config = dict(
    d_shared_expert=128,
    router_score='sigmoid',
    balance_bias=True,
)
Below are experts of layer 7 (counted from 0) of a mixture-of-experts language model. Rows are named router (the router's row for the expert), down (a neuron's output weights, with its number) and show model dimensions 128-255. Each number is 500 + 25 x the weight over its row's rms, rounded and kept within 0 to 999. Numbers have three digits each.
After each expert's rows: a language model's description of what the expert responds to. This comes from a sample of Wikipedia text that the model never trained on.

# expert 4
router:500465488562484564507481483501482495466502483546471506523505545460476496490441414485508483487534515515488541458517493497458513477481472534543497512477474499471503508505453524494477516441490489497483484507456548460504505460450517482487522483501544506521495504501515513504509501503471496479512559468488527536461481470490482512470540448529527487516536509496504522533493527496509419474510
down0:499508496526489495492507539500496518477507534500465468512527523504480490470469511489486449527508491511522513532474501522459485508489507473484512529516505469499491511491523549470527523524479514523493473471490523506533515520493488461493495495481512510505543544470510492499464474520459484466533491473466467519487517534451504485474471497489470496523500508483490526441500497467522506459517
down1:493496509441547483506503459546494506474492535486521524456476457498459530548475485459555516469472549520463493451498524471479471518513515487527484483465505467530493494514501519534493504496489494496504519465539479518497540505491501470490490518488465481524505487495484504518493525491493514490516460495536559509452520549465512529482463530507528484514504429489516482525503531512495492503530
down2:497499484510506497512465516478505511531511500527487512509489449517464536518500460542551537521470452478534514437467488490477533551498483485493532475493525463472477482485541503458487516492508495502512471479496434520470467542470553483541453508542495540487495536480498454497537534522482515472455495518511504510509490535495492511546477546474505525485533492475513497494509446457475469517485
down3:488531500498502507524515490476545466508536503461507518481528499532536508505516491478534484473497514493471498496471491522498454531474456492500533507546455489511537479540530495501502530472514500475499515504513468514470526547456463512487458481536503466524532513520496473497499488477492462515554525507516526488538551509506478505484472472497518488539489496494458492502466502476511487534463
What it handles: Syllable word-pieces

# expert 6
router:518482518500482475499507477508513483525517458467464501554487541510486455484489506483489525461480484508487486460517482488499511499508528536517546494475512497483494492511483514509492481504505512495497498552475524485527487521482529491465547494501511465483509490524525493514542486488500458522535567499485483542493461461507473512460474473533514507518507482541507547520542502505533499491521
down0:519493483441532488519496525461509455489502489481485510477484513505481542487512524508508478501526526505479476503522530487504480506511512452484513503433497502490509494465521533514542570504504458489540518486513496464487490485496478511523497442436481510494503463470478529523486520489489469506446526468491494494531493489534522476544537500454494492522476524528508475486454533497524533499478
down1:494469468536510458535529521492477493500539514445493501476543514500494486499473508494470514523528412455473510488464513543542531511489534467478491487490467480460508486514516499487478485485518516577502498510520518517501506529486521479523523534485541506484512507511503517509537510482431485544520485504525530449468499481513540496540466484497509501497502499488508495480515488547462527486475
down2:500519500532471506515506473483493509479505467510441530458456485530474525527544458511490509525477510538541532495507456534472507512508500502487518520490476482500537514467502497501504473528474464465516463461537488516477524533522496533481506512502499469460453446478493501529551513478508486506512496525472467463530458519513493495492472458512514500505459487484482498518500487505510508500479
down3:528487480524450483510469525522534489511512479500489505497506492554511496493498526522479468524495526502517537515466537505499462512470508508475514527517467511536460551495495476515470565499531525504483494492506484457489519477502496476499569537524489512511493540493514533531475527510473492530523487501495529499497474475521527540501475529479526476492498524495512516489563429470445480499505
What it handles: Letter s after prefixes

# expert 30
router:514433493529523524478512445545521474507503483497431501505495557478458448460473514506501501505536512512520516480505450523486527463525499515528510474522513570478525507520481553496469480471477517492485510512460503437523523462483516498459492504505537467482469524508457518468528492526481494500513509495506520534510515493491479502486531504509513541531476489510487537516496521492522488485516
down0:469498504468505497508529493509532561488486507529530513510489518513483503440507533505479467533527510517467518512478496545469451509475486533498503522512529468519506465495521466509467452578473530475505500463541519521531507487500500488448498490501465506467532467532479507486522552514525489495491517510498455475528484475543491452549528477522477482504547492457407520526539526523499517499460
down1:457507493522524467500525502517479505507525527489419487497550533533487490480455521555513486507521514496511469486505469528488511465451507497521496522511555519509537537481493497490496475505563512539513488508502518498519432473517472447476545525498540474511494524522482559464468496487505496506476459505493477495508486532486477523498491496503545493514494476432514479505503537524497491465524
down2:529547523501474508503467488486469512498540462525532482512492512506488516519472503500512500469490462531443509490466480506502459499498537478506486473558514538493456533534539508477457522492548481456534492499456529464454522533491487522488547500495461530467454476539522493499520517488510497464476484482495548503514499481522455479457542520539493485472485469502496492504466483511494507446534
down3:472487521551518465450479488485533505513523506550479441524524457512538518518476526481539526464491523528448453522460516524455511502532537466504477493502508547469510487471532506505512479471525546476442541467559528526530487518541507501487450501495518532448440478488537517494492476477528531486528473516483509509483509514530476513506540486505493506455475455470490514470521516473487479504501
What it handles: Word-start syllables after space

# expert 25
router:517510476525476512476485453554489531547428493540495475510513493461497510519486479473488528484527481503494488442542492519500516505525478494533529478470518492521534527515484504472493471456501480488471490506493501457525501486491523478505525465476523503491503503505521526509508452539476523494515525481496495530486470473475455435540542494512482512485474486496472478517568479507535500539529
down0:453470487492517460486468494462500464500489525459500538524452491535565495466498455523504503486470528495522539482499516487480507502468502504429509460497494473521488501514441470479500494525468505500416480499512531477496515488499504497469498523463495511486519502516523558520525506548505513508476516525476532478489484502492540537458459492521484507464474522468490480553474512469476503508488
down1:445507508535515534498508476474521566475519497500538504491510502528510509491495464545493498461464504534513535480513491485480526522503512538499539493492469458534450483491472532500450549532487479527440525473472489492479531516555485520537491526525493517463492471500531486496463505475505510538475492476470442526475519521502467471459489492529457511465531475550516492502544488513485477516473
down2:501471431506515491510532426474501520510526522493549523511476476536479452472456526532482464472494521510545540483514446493475441474491481443467458488495517494506547485477484488519486464501510481473526526489483516513504552492526513476526493526531484493488508479483520540508478507469509483503485453520511445490497502541529541495523538539467488502489450503488485520498473521497541513498512
down3:483477468470514536526459506439438516464504503515495489530503514521547547521470499471516510508552562477502498526494499489488485516487514486544462508516538476547523507480483481514506476501514500504490488480485487479470498501533455519515529481439491523502483546487553523498491450545520464482498485516536515530487507470508491488499495520483492475488470517489480486522520519486489493518509
What it handles: Prepositions after nouns

# expert 27
router:516507466523518506506548481476484483496428476519495504527528495471470489470510490512507499500535476534443511484525503514499493488494540529557502511458513469493508519512455508483523515486523520480474489509533491505520493437494500479481481480538526509473509464546503523474472487528474501469486488491493493508489498483481498517551489468486505511527516474527495526511505437482506463485510
down0:526505491489470537518447510505530463456542468540470507539531523556509496513509543536474507518523439496487475517472492482498464482524475471512509508489497442458510537496493474512510498527486530485529481494518496533461487534506556453441492439474510539514531470473499486495484532513521512525510461458512457478526488505508483530501548485439506527499508507483462536461501476486503512486460
down1:484465517505539526528458524487532488511446484486520543483486476493520507502477500520531489558479498472567525500498493518528506438529494525483514474481520480473512516509473475497496526489450494489508520531458527457500471484510509472505490480524472531486460488543537483515461538517527501466527503481475466458492530524474518489484441537512514521497504495454476501487503519534507506534528
down2:521494488445466493512509536484500468490538514496513520525529485504507520508534461488460489486503497513513538509495491495485488518492492510498489471528477464510518526534468484496529474473536486504534525499500516481510513470479488494515503477564493499524460521484491503523512432483499484498497472521460483544520461525487545469518500500516499491519509552487480493478511521495526487485482
down3:500477494470510532496501495533522463503512479505485513464511489498514502502491466478504508515524500490462547481497497530476528477485463501467499502441477509511499501488437472487493496508490448531487539551485457449500514508480475506503495474498505490561520499519529518486526510526516491498540470471496536498500485511456501457503521516518483469508504484505497526503475486519524506498448
What it handles: Place names

# expert 10
router:539488486496511507482522480502507562480516501529471490512526506506469490489489515499502457476530481524437510487492501538461516456515520534560548479479542544497508502555471521526479456454535515467494475520504531440533504498473501474499525487536522458543479499503501471478529458508474498470515580473453519519472485498473471510493541479525510503531514515514521468525519481491528489500545
down0:535468492459521465483504481529512490467504501523541517466523575535483452501529534481518461505521521499540531516491555485494510502488508484517501493486543534507496500506481500545501513481530472473503513482471495484461499495548465495480479532476498492527476515497488497508447513518511505499463449457496473505517489497534447455498484505502561524495482484529511504494482538472465500505513
down1:502462514513495511503519499514529503492479507475519533523469510508534513504506451488501500498485485534470504487481488474527549518462491474494546540491515521499495492522485470517495497502477476523516507546476466515463480518493521502522474507563469495458497515525460484472477477463476475498517529532464464501503522503492506534494469570467518485521502474513531497489504544494519487458467
down2:513546474486503514522541473521563476460493506491500505488491476535512443466505505515491453490548474518517529533496509475499525514484504493524475547511513475489512510502478502499472475519533523525480495499476519495470465505541518488498515500484520471498461488482553515485481510507497486493492494484516545509500572476482526505496492540471548438499548453491475540524479480476483547498489
down3:502484526486466534551481465459512491561538538500511519462471497492503456527478487521448490530490504475496501468514513516509517528495513501499512474486562513531478509510521508482504520489491498484494493498488511470527491513518503490468503497503457482480478471511507465524495536495456484476480507573513531523495545481514518475466503502495480497440499506502484486535495534478529485472519
What it handles: Name syllables

# expert 3
router:520484446508495541474446476516502482547477479492485475496518514484456438477482502499511532493488486468490536469507450542506515505512506543509530518502515516469521526502470499465500503483445531456480504499483516511476486506490497524493519498479505472488473479478522541512497440532492468481507483469510519486496489470488456448500544476487527508489473482518480485495531490500494521544531
down0:483498464496543484515478489510509493486545487522504497491517505476513517514536488500551493503518551576485501483450488512488481496500466514511519547485524525469456529505513505534530513462479483522466483457482547533488530540463484444489539491518489498476488485532515511493516527491466477523516456502541488476551459486477496512456463518521530488478480512505536484471466524482523491446492
down1:494493501439457522502447499533467524509505530516499462507484518548506511474494523515464498483447514490499510493474510495471505534492449515537503486529495545479486515543523531482514522485471467472528581494488471493510502519477480477479465530454461491530522483489509492472508515527475508498452464461515529499483510490492501522506541506499495495473508539492469514510497486542452458512462
down2:508516508448500525528539493492488450487498466507508489540476537456503509505450470433486506542481440511505508527481495515489482492502515496535491527457504518503550484513544456481472513512466483499502488457464531453491466504456518473551464487440535506511516519516481484502488505467478479507504504542526520476501507537544452520529484496484485495498502545498504533448522530511485544481514
down3:497496453524509539472523503503463533486478472527440501512470490506489494493470485535494521512400537516546533490527521468540507524475472534506503527499475524523487473514501504471484492504506565488501501509524494513542501482501509498507474548481447470506507513496491508517527507503471517492472475496515496472542516491496507456493515446545524545494522488487445444570497506474501520483499
What it handles: Mid-word pieces, function words

# expert 22
router:516491480514504464477479476540468508550453498479455480511486490487446461500490447464523540482477509504496487477548478550499538516551515539509525503463535471494538487512460516493504470443522480485455489516505497464537470497500551497506502478496539441471531487510534503483544478499489515483513546502524498534490458478493485469498513475504519517517494471524498525485590511476543476499480
down0:524489489558570475477506473503531570510505499489507529519526483482510515489500500508494495505514462450539515477506518501512480504508526504525521468507473497522512522500452514461543476519522488497494513526486478501492453526548548518523530499541523522486530507501492491486520512538497501494530504515500512536533473501519502475537523448534520525506471505476498492472463501528470488475468
down1:536507498503486536539487491554555561490494503465485504509539475518516532525496518503497478489518502578513518475493497514532511522507475520516518507449483507504527485533524532532505504461464518512543527484506475512531454510476495459505485478500514490503504485518464470480511490511500500494553465497509488511526457505516481504529489506465486502512469494511542485462518522472538490532525
down2:512541523520488500498467458508512474467468532534492582467533478480473508449456486499469466489506517508486479516474516488547503449496463482489507498520490498508512540434484506514505489508507505519487493504525512515507495527500531474499529489517508482538511505450459497515553491476530514451512506518533520500504522478529530439496489486508506490476504475492532466531498498511525495546483
down3:510505520515495490534490461515478485549498523496504496459512498514503517518497482548450555450460486506487498509482474493506495482523455491516490473520518468509513496470531504482526501512533490485476525515502489487501463495550526518508460533499517458486468543459458527492479479524502478518492509534483440521534470513512507524517467508521502481518466485487494493495526487470465529479497
What it handles: Table pipes and be-verbs

# expert 18
router:495443483507503532490521464519506489479499486528457451510531522511498524488489506452535493465492496520508481503499531494482520513522527522463530471480482517485538499554510486487475491461510480436503513523482522499535482498467495486456493508503491505470539487519527550515515475542483453508534515470501479519475521479425495473542517463494505567514512500561520480503509461474509503537494
down0:486500488481495490488484495463492477510530508517469501472507517535494536477482575532478448533503565522506461501494496485521487461484453550507482515530507521471496506500481498524489490478470519519503496513516453489483522493534482457528528519501508509511519516478466476486507470489485516510490468501514502542491504482485515528477521503521493465466479519496489482509512504474443502499506
down1:526487480540495498475479513515538540497491562527507475497510478500478499487533524541483466528506507541525510502476520495494499504487470504524505492468459565488466492523506516487533489488482492484498509468554472495454494519481538488485536550500557488463534494502510524539531511499461537476466531521474542511480495491501474495535518473506468480539462506505481488498470515470463449481543
down2:499489533456486493524506482485503495499470507475540535471488518517491527473504501490511489497448520495504484443473486516530452479512478524523523487519474515541467505477497516516492544504461495536479545491520490551543543518491524484528496483538526517524521505520481530523495455492466484487485481510514516560490486513533509536488502513520465455487505518515482523485497511492489497485497
down3:425502488500513502493490541491489507476464489480482546458497477554491514490551540493514457459469489464467468521539491476526502471527485533487498500489531494487506485514534513489476513504492508522519509481503516514504534486482498510481522532485503482453513525523532522473517466470481517533488500491508461502476502521453510524479569483495526496496507503482513502475480480511517506521537
What it handles: Consonant pieces, foreign names

# expert 5
router:524451466498538514474469454486471501509474467510455516483493517509467552482475535483528520487539459523475548490482512539517516456528467513524540478516547537467493530506498517512529545487523453475471472519485514465586486443485531458529525514502545471495518489487520520507492519496507472460511533487517501518480466473484491491492556490526489527502495495489513510482501478502528485499529
down0:514523473495527495469520545505491483514489517503475504475532485524510525499555525480511483476529522511461480513507518525500505538497490454481458495493540527461504533534462501498556442505517481515493523504485507512519491489469495530525493481448461492470494532500466518446490503498523481506535544510496497506535516490534499515503500515468528476527516438493483525523505523480471516515515
down1:496506444513509498514519462516512521500510470517493498553465511470518533465467489496511502510512497419524463488514524490503465525553534465472508475488545513475512515492494511512517494501509535480550529517489523462486521540488510481514511524490498531487507492487565502517515497481497506497487489533486483466562528514516531480494503495499539523498478492464476491507459478513496478488488
down2:452540538432466491503474546462508508492499506504495486512476478465518540459508473533490493511502454488518505489524500495506519512522479491529504491501498493524506477464484503470477488494499522451545480446543479467517499531504502491495503510521504482511530459502500513467506533476488507503492487497539481475491546495503496509493488498488531496513494519481457555458498530493473507494498
down3:510463541533523473494532488517547526503523531502474458475548489483510541452482507493485542515486520513493496531525512513465483504492529495486489434518512489516532453467482523486531503468501511527514492529511501479469497469498488486479484484485448506480529451498521542496534515499506501511499468501501498456542520517474487548486459499555523499494520479468534460496460487476530521529478
What it handles: Foreign name endings

# expert 11
router:551502500530496504507507463567485488524498465514462484524500509494481514476455493472520540478469461484496501509511485547498533527499510527538512465487498500482473515537511501486500516446475461494478471501457525496538474455525488519489493480531533508459497483503484536474508491520494464481477512492508512494517482506504529452481533496523519485548494456515490540524502471516523443498541
down0:470497485459493461473489521472492504523521512488496503448484518498495485521513449484460532458521506480487478506551493478508468487485457510500477510486514534531503457504500510535524556486501478488555508545498501483488506499491506539508525498533517551509501484477504497489509528539481527480530504500540528518491530498486485528514504499494523501481443528518511482506503486477494530525506
down1:480489501515511458530546469515480547497492518481501528472472542481472485555486533481518498506492521535514513521527517515522488459464486472511529525499555491450525500533503480465468483527505524525476435501494462515517560474531532522521508475530467467479501544499497518525521477517478470501495544483530526512512539496492474485483456523517462489477503466496514475494523488530473498499479
down2:523476520452502509530469509494517504505472468491525488548497510542499513505503495514483464477500505457511472501507490479461505524505489521490502494509445490461465513516487480485494539481510528474488537545516511516518489483479472492485496480519564514540555506511532511495515477488494520472560438527462489470470451502551475465519507482524471522476502489518489470488511494530512511479490
down3:502538460513502481516503518535497467481539548512516513509484471508497449494464464503562502523439448477516481453540502512511527450529525470503510531501490498490490466469530460528512534511508480545499479505527469523511453527513495479480500485487539486493510498470530487482486520485516518526464479527502505475488529464465503480496502493529506536509479497504479494481495463547471523484486
What it handles: Capital name onsets

# expert 29
router:564502480518511552461498507531509475519494490527500504476540512526487510470463469509523532506506468508464499496485492544491522490531517518519561484480536515471525534521482540472518502470472520468487479507512527501494503501465471475530516505513499493482502474515480548514498463548499487484521553482470493510467487484511513475487493466537478540475489450513486502514524497492466460530535
down0:449518502482532527501509478496474502503491483516466538487481541493503474500495522556506496517472488490493507530478456452522502501474487487526503504480521495518510512521532528499523493510485473534505526455491492531477492510508500522545511522523504499490496518510500561501523464482475531532515542473531461467508527478522469534471480487513553475477529507497503478477533469552518504450515
down1:519500512525510486527514441507503557514484500500456497468484522522470500520489487518500535509539472466472456500476482541467527482491520486511517568515462453493527444510484526458540525504521479515499535494494510493466465499494502541532486524554507471497470520515554487532507530555504500457517497507476514487476522492507475490505521482468520533450497494494517464470529508481513488542477
down2:478509488438479514450518466487488507494486541485504479487547508525524491426521507485492516514511485495534496496509498494503507472502498521536545515469552505505502500500494528460474548481492524523465534477505549499464504564542503513524511495533485504493508501543508476491492492464473505526451507525475451498505513494495520504520503504490466498506484471504501478521484485489520488522521
down3:499500486552466466468507528516483491435467492513448531511482483530471493541495479477499515537504492463483509494525465513571473498483486476514446513553514490474525475502535531509447508528469566503521487502465525514500480522516543512533479485505505525501501510482493474490518469497472458476492429470488520489482480480535487548485484537525478528531481499517486478494514506547504539476488
What it handles: Possessives and function words

# expert 19
router:516484476549469506485531502537488498499503495506476515524480540474485483503454530533512510472523477511484508499521458502466529501536504472528500475495512507488494539515467539500484472483503496483491465476444499473501486468474533515448500495495531479462483483532515519463524510515489510485522529476536529544490496493495493506502522487522506535521464486492494527568503483505479506493539
down0:461543505502503503508454474531539480473489494487517465551509536575498513499470550524489537515506522534472503574498470484547497523482489474498543463514496531495512509484536478470460525495537517493464473526479549522521489522498499479511488519511497537481470515545493469548494491521526497514505458498438472473520489465504499475520476481488511505453497485497518546470517511541516534485497
down1:514562502523454499498501491497486508455523510516474499480467519520505549490464488480499464528515522508514442490519530495513540480515490505440457515453520550521497534466519484513478511494500527503462511529528526517496482530454470528467515481493473516519515545456510524538512495488517502531472502504488515482503496489446496498467478496512521506533549512516465507514508537513519499529471
down2:448493478494486480530502505505525530493552538525477490542464497529506495491501484529511527471483515500509501527492535501486496545489504493517492510472518502464479529488515483504511517482526495517525518483502517451536508544499545483519473550529478533450535519501515493468484490500484511496519489501490450482491499528493526515536523455488471487510486503492456491499542499508505478539453
down3:512493543453521472473497525459472512509540491519460499461518500496483520505469485464506533496533468548534525459492518499529488521497515503456506530478537547487483497510478471517519502525510526488486504496490530511488536490507493470523437515521491550491545522557481521506519493501504522533498475467506485520502484519489489513478514466502537472496516451498550523513495554465544508505479
What it handles: Openers and hyphens

# expert 26
router:538495493494482484465517472531475526492501500530476534536501553516473468485475506501520530453520497512505560467525502540488515521509512520491515482488499523518510495513490501530548470467504475490489509513476526487550434506504523496510557493530545469519500483518518527495579469475486478470499517504491474536522452481511485470515521478538528528527478494502514516522492473503511507465496
down0:506474508477493471533470537467521453497548495514515470474506500520466505494505503478536510541474506478491498445491510518499491474444496481492472532474457466517521539493498506503488467511489514538541500509488495512518496502528506497516477500489462536513476505469491535534492467449454532526484469529475552523498516515500492532498530466488551525501464489530493544484458488534517529452530
down1:483535502469490501516470533509478498479502493481526518517509488494502522497449527479506468493494534485530497503473503506576522549520490482481439520493499505505462459435502504498521524529450525510533491515522504522525488455464461517491516489502520508535485499482485477493522509504496509524512474529448476545486486540523493504535490516510468511464489467538468466489487495581534512535531
down2:521517490496543512485467511512473532464497497447504531471464508470529500462522500476473530487465486504511504444455452488506532489504489492492522499494507489504511484534466497509490490491499497519476503564474501460501473481520531460505474473483507441502506476493517525480516518528549456470466462526548503478526508490485447475523498486452494463488504489491527502490518512506529520508516
down3:474487536502467457524518510480514492511461476482512521473474464516476471509465492500508523470491475487523471500510499511444471533514516480494496489536471491513476516497475552500488514497528492536500516523516508479502506473503529450547483486481499508526486467516527521499484534495512532543503537471502499497539494503508525496467485469505495540516479530507509519505467481509523477511482
What it handles: Surname inner pieces

# expert 8
router:524502499476483483489475510540483466516488477513487495497536533497473484462487465497510517490492500516510474470522500541495474470522496523516544498486531480479488505478482501446548453480530503503506458511519504492518471491509496482512493510521483469503571477514524518475493492528525512517507562492491474506461449491486536472508526444547506504470530426520469534498541491510510507537494
down0:512512457491450484482501522497523525536509511498507434460481519514490531524520506530458471500519494491507494527506462535544527498493461524507505463540506437526458522479514477518500488523527492504502496488545489505492502476471490503514501522534530470499513557546491496523478478488472497531500536500466476487506481545520529487508452480496490522542510512452541480520515506470519483499479
down1:534459486477533490435487507531540480485509522466479501496470519470477523529468526517470510518494479487501483479460465498490483492523495495480451511470511497516487481495490531499515506536484510507481503509564523541495488484450481512479476511464520508525487511497579497524504557569490499497489517489519513499491499513501511538505496492500518502430474499475491488492516487505503488444544
down2:484537509499478535472513508522501459493506506471480528482528522546483526512462507516478501489545473490522526457468491484462491453482497480511513528471511543507491533527520531450483493483516496453505511511535513494496493503509433504530476507478477491495522468506484450479501422477492527498488473480530501513530505475502535532493540540531515529523490470490504516557504463479448515509513
down3:453512502495506482472479531512485456513500526464546513490466511500476503522493499542491492481518478471474478547516491514509500497516503510485531475535478474507540511493471522503525519527574556502515491539491513498529478459494482537502508501503487525499472498507537485454539481513489452474491505499486461509507482492519512482496495515471462486492510524524501487476518543498493463528467
What it handles: Table and stat separators

# expert 7
router:512517472497476533453505466542493528506424505546498483496564500479516488482501503481512501487538503532481495481554534510478524490539553503529506495461531500521500476496477501493500479449484514476451470505498509484485498461478519467515490490504519495492495473544482491487546470554464521507506515487505503520505486458504492490511487486490498512513470475520488520519525509474498476512525
down0:549549529518489481535498518495538413495509519487515492489523532525518527506458477486496511509472510469480494505524456540495510527499477501509508480510514462543484500486464498493499511536499471482506550503550529474514530495492472491462485506489513531440546502502539561504514466465479476486480489550455518490459481493514481491524501511516489502534504533485455481474526521488486554499528
down1:446535554466475471475475496509481519497495497480526522509501526502514519483505490539516549472454510469530519534542511476499503525478499498488523516486496477493485522532462476469513449468507505526486509511492542518513486513502508545501495495497462496500518481457485514537481476560507543482480487523520456515519503534540494517522488451481522496505530526490496501492522502539474505490491
down2:524537519480513496456535499485501476485489488502463510474505474515546498509488456514530458553477520508500472543507511495428514484513477494476530513513533523486514511528526486525493482522499517480519484518530474500477507493533553479478477473528430522498520522519518471472489501511488501504498538493516445484494528477488481489511477495460502506483527445509522513506550522496504490464526
down3:510489497487489501545473496495540494527510507533485505524497502476512522495538514500515503453508494528505478464503498511545455545498531511490498455492561477513520489495491509496478546506486474572507496484494478505502467538475496524490525509482452508472498482450524485493517537514538466502504466506510497498477498517549479529499501515485494449492517490522477493473554534433505522538502
What it handles: List and clause connectors

# expert 23
router:536512465529496521490483443503474540500483486537500526521541519490490482484473476511526523464510468500472525451536472545495562507483496537523484500506528518547497517489508532508518487470502520508504501516452521518559450500523510499530523494532510491502463496471491519493520515474473492507527496493498463546499465493525468482499527505507513493508503509493501533496487468531512478476529
down0:513530492488512497446459488481505497495512558466499566514506468456512548512562481485477519464506475502480491498527479461519494492534480495466501520521505513454517519489488541487492545488517453454539489552555467511508527542425473449497483508504534495538461451520491529505484481482528496518462460525503483495513511466516480515506548469474465496490529475482483507465490457502502464508556
down1:514465492470491493533482526504507535520525494521457472538546491513508516497472501479475544471514471544488485460506499497469529473506492521488552511487476524478503518482466537518519474497523505501484463477527518556505503495509496560438515496496529531467494480497493495504491550518483544486487519519490459488514519498507497497472514462499443482524519487447456481467511510472510501533457
down2:497491522529510507537494530485557502537515517487498469489501499477502441526487519462517432512475531487502522511540541496476506519490505533498467519479493491526494531510475494503537510481507466482486499522492510492515496514455488520481513507517470531500538519489471548467496495463517517505479565455512486463507495495528497526479465507485446491484521548504515524464469459520517495524511
down3:497525499505531468491482439522481456498517513460531520485462472479520502534539495494509488493522498497538520495484519509493527495522467518538489505485472541528528510469527499491509492496543502506470537484469536503478470484454474478479467530520484455479504500499480472445485503507501529494504511500535481504463492531480452519529537528534467494521555492482535474458510500493493559516535
What it handles: Name middle pieces

# expert 17
router:510443495504505490458481476486477487520519488474454522514494532505481498487522491476491511537527440548483540496520482520481522485506499550517527465525556502494465505530488512536489481507493491528472473538495565452492527510476516477492565487506526482513537522529527534502537488505496470459478514489483494543471503472476481480477534492497518466559537491515485510505516504524533480534537
down0:507500527500513532481491493554520496549531479461473513576493503552517509534485450513494526491467539508551493496504513526480480474524474485501510547471504494510515497502483487499496474552512490537456486484496514469524531535477510525515510503469448533472513549488528526490514470553500547487464510489450495544507473495485507529477490514498464526539526539523525488542506486491515510498447
down1:523482480472483449509550511508488492516469490487509491493532467485467508546478501497474508512522492517540550500518520481508486488485538556499494504514505524513490487505458506502502475494564487552515502457508502508540489446475529497528490529462503517495473492512495503481456496502501521510463463501495528502501470532503487555509523483528473495551478473476529480504516480490487492557525
down2:523490486517467492558532513494515479513447485496512531526473536477479494497469515528503474520495535466515495545491514495509515477510526469512491530525513476521496491464520509444489526511527503499491477503522518493540516509484504520502518480431517515450502490462502524466477466485505473522542493488517514522474502537593476488498454491464511488459493520525512454508493537481506529490502
down3:535478524487523467471479488477493507496500529506511460510494510483521520516468491485513530454516483483491505527479479502500488466493485476498513494534488505452532479468548508469533523486508496505482491474483543497506456498480484526496518528509465488556501503485519502481520491529534511516538454506486475523469552490478460534514536528479533464478502533495531464483465488500479467476498
What it handles: Music release text

# expert 0
router:515476456502511550460543502500476464485487452524487464491494480518457524485502499495492503494526454508508569465495510535479518500464473527495512502500503511482509554516501554460505453531508501494494501542519490470506478461469478469528546470546504522486488483508498510499514469515491495501524507478512468560488465500511521482481513488506498495537501510537501483481521448444507519509497
down0:518513446453512469497466531491546515453547507503490540461477518525490519532503526513510543482489468500503537529467486482560496524530456473527495496517516505456469498523527519487500481503505471568478467495509488507472507487506508496468513504515488552524497481476507484476526552506499483537495523507519504502491458454512511482483513509541495483546502507511490518462504512505524470502483
down1:494521515528501496502477538531473503478490519500503510554445510511484503510509547515485472579505488507494468518488517508503506506456489550456517469482521496510512481528502511535517467518465518447472528555526525528467512481528511523492478502467564501470485477465483489500491513504474470554529477495498479496482496449519454533530509489477497504520503447520495512492529532530507495527480
down2:548465511531522517558485504483525511502504513477512510499492464539518514477499497544479505500507487466530510445509472540453526497486495506520483528473537488495510550526469485483505506530454498514507489482484419502499506506499500507472534464521500472493494530477527524526471497464451531482524530500499517492474464464495487542493485493545477496480476510481542471470443486509520473513518
down3:477489485465496487525494509504490510512504458496504510508511534515517489508481522508486498492485470476537494494492508539533519523545481471480514471447526506491481525496521514479516521510548532490466546475514507473490510479516505462413506548478526521477509505488550486489467493477505515501451482488505518555492546500490501477472492503481498462490501501461504507546486455517502463534450
What it handles: Word-final plural pieces

# expert 28
router:522501466475448508460503500487459459489501484498501485546506499466465469507518500525541522487492471508490543474531501511490501492496560493459495529518538546446495511486503524498520468518498532474499509486496540465505472462509559518489533494566532495492455498524512505456537498501480484503502479471494495528465492486503487468513496493472510522517490492526492524483481468494547473541514
down0:488478479542520502489506465547450514490541509481504507459474499507527496514507532502512486528532511494495531489507487550536499516482510477495509492448513505458499469518506515476518534500507504479539512488508506528465490509467518546519499510489506512468466484452491512483527493548512500450534514483530523479465520462436476519501478477515475489505492509492512525467509476547515487525488
down1:469496512556507536533508474445465528518495495497479504511512472504510516479499472518498485454529522520507478495511506488484485538539551488455468518438520451476506479485500490485527508502515501529493479485512527512545520545543511500553498500512487493507481510526539539523521537486498491497507531488559514482483529481485472527469465558464483494504507480520497535542513462475482486504516
down2:508523522505514508415492535534479501519495497474524539530480449532502542464464494508506509488504460539461472508495510486531510526520484499507529502520512496494516544473489544514469509491482484491499476507528481471558462468462529508500504496444471481528490472509484522545509496502525507522492498476494557517494505463464554483464490509506524495514540499501525507543526513513491508519491
down3:507533493478472486472531471512483535521546510472473504520475499546536514492492501476501488510508508496477490493495496497466507439463528459486483444487538553525501492492482475454497484486504533475499479476533500532495480530515526518514501492495477455497528486557521486489441503510503526477488480577460519542508514531495507512450488524507490541514488525496521462472506467513528476491525
What it handles: Word-final stem pieces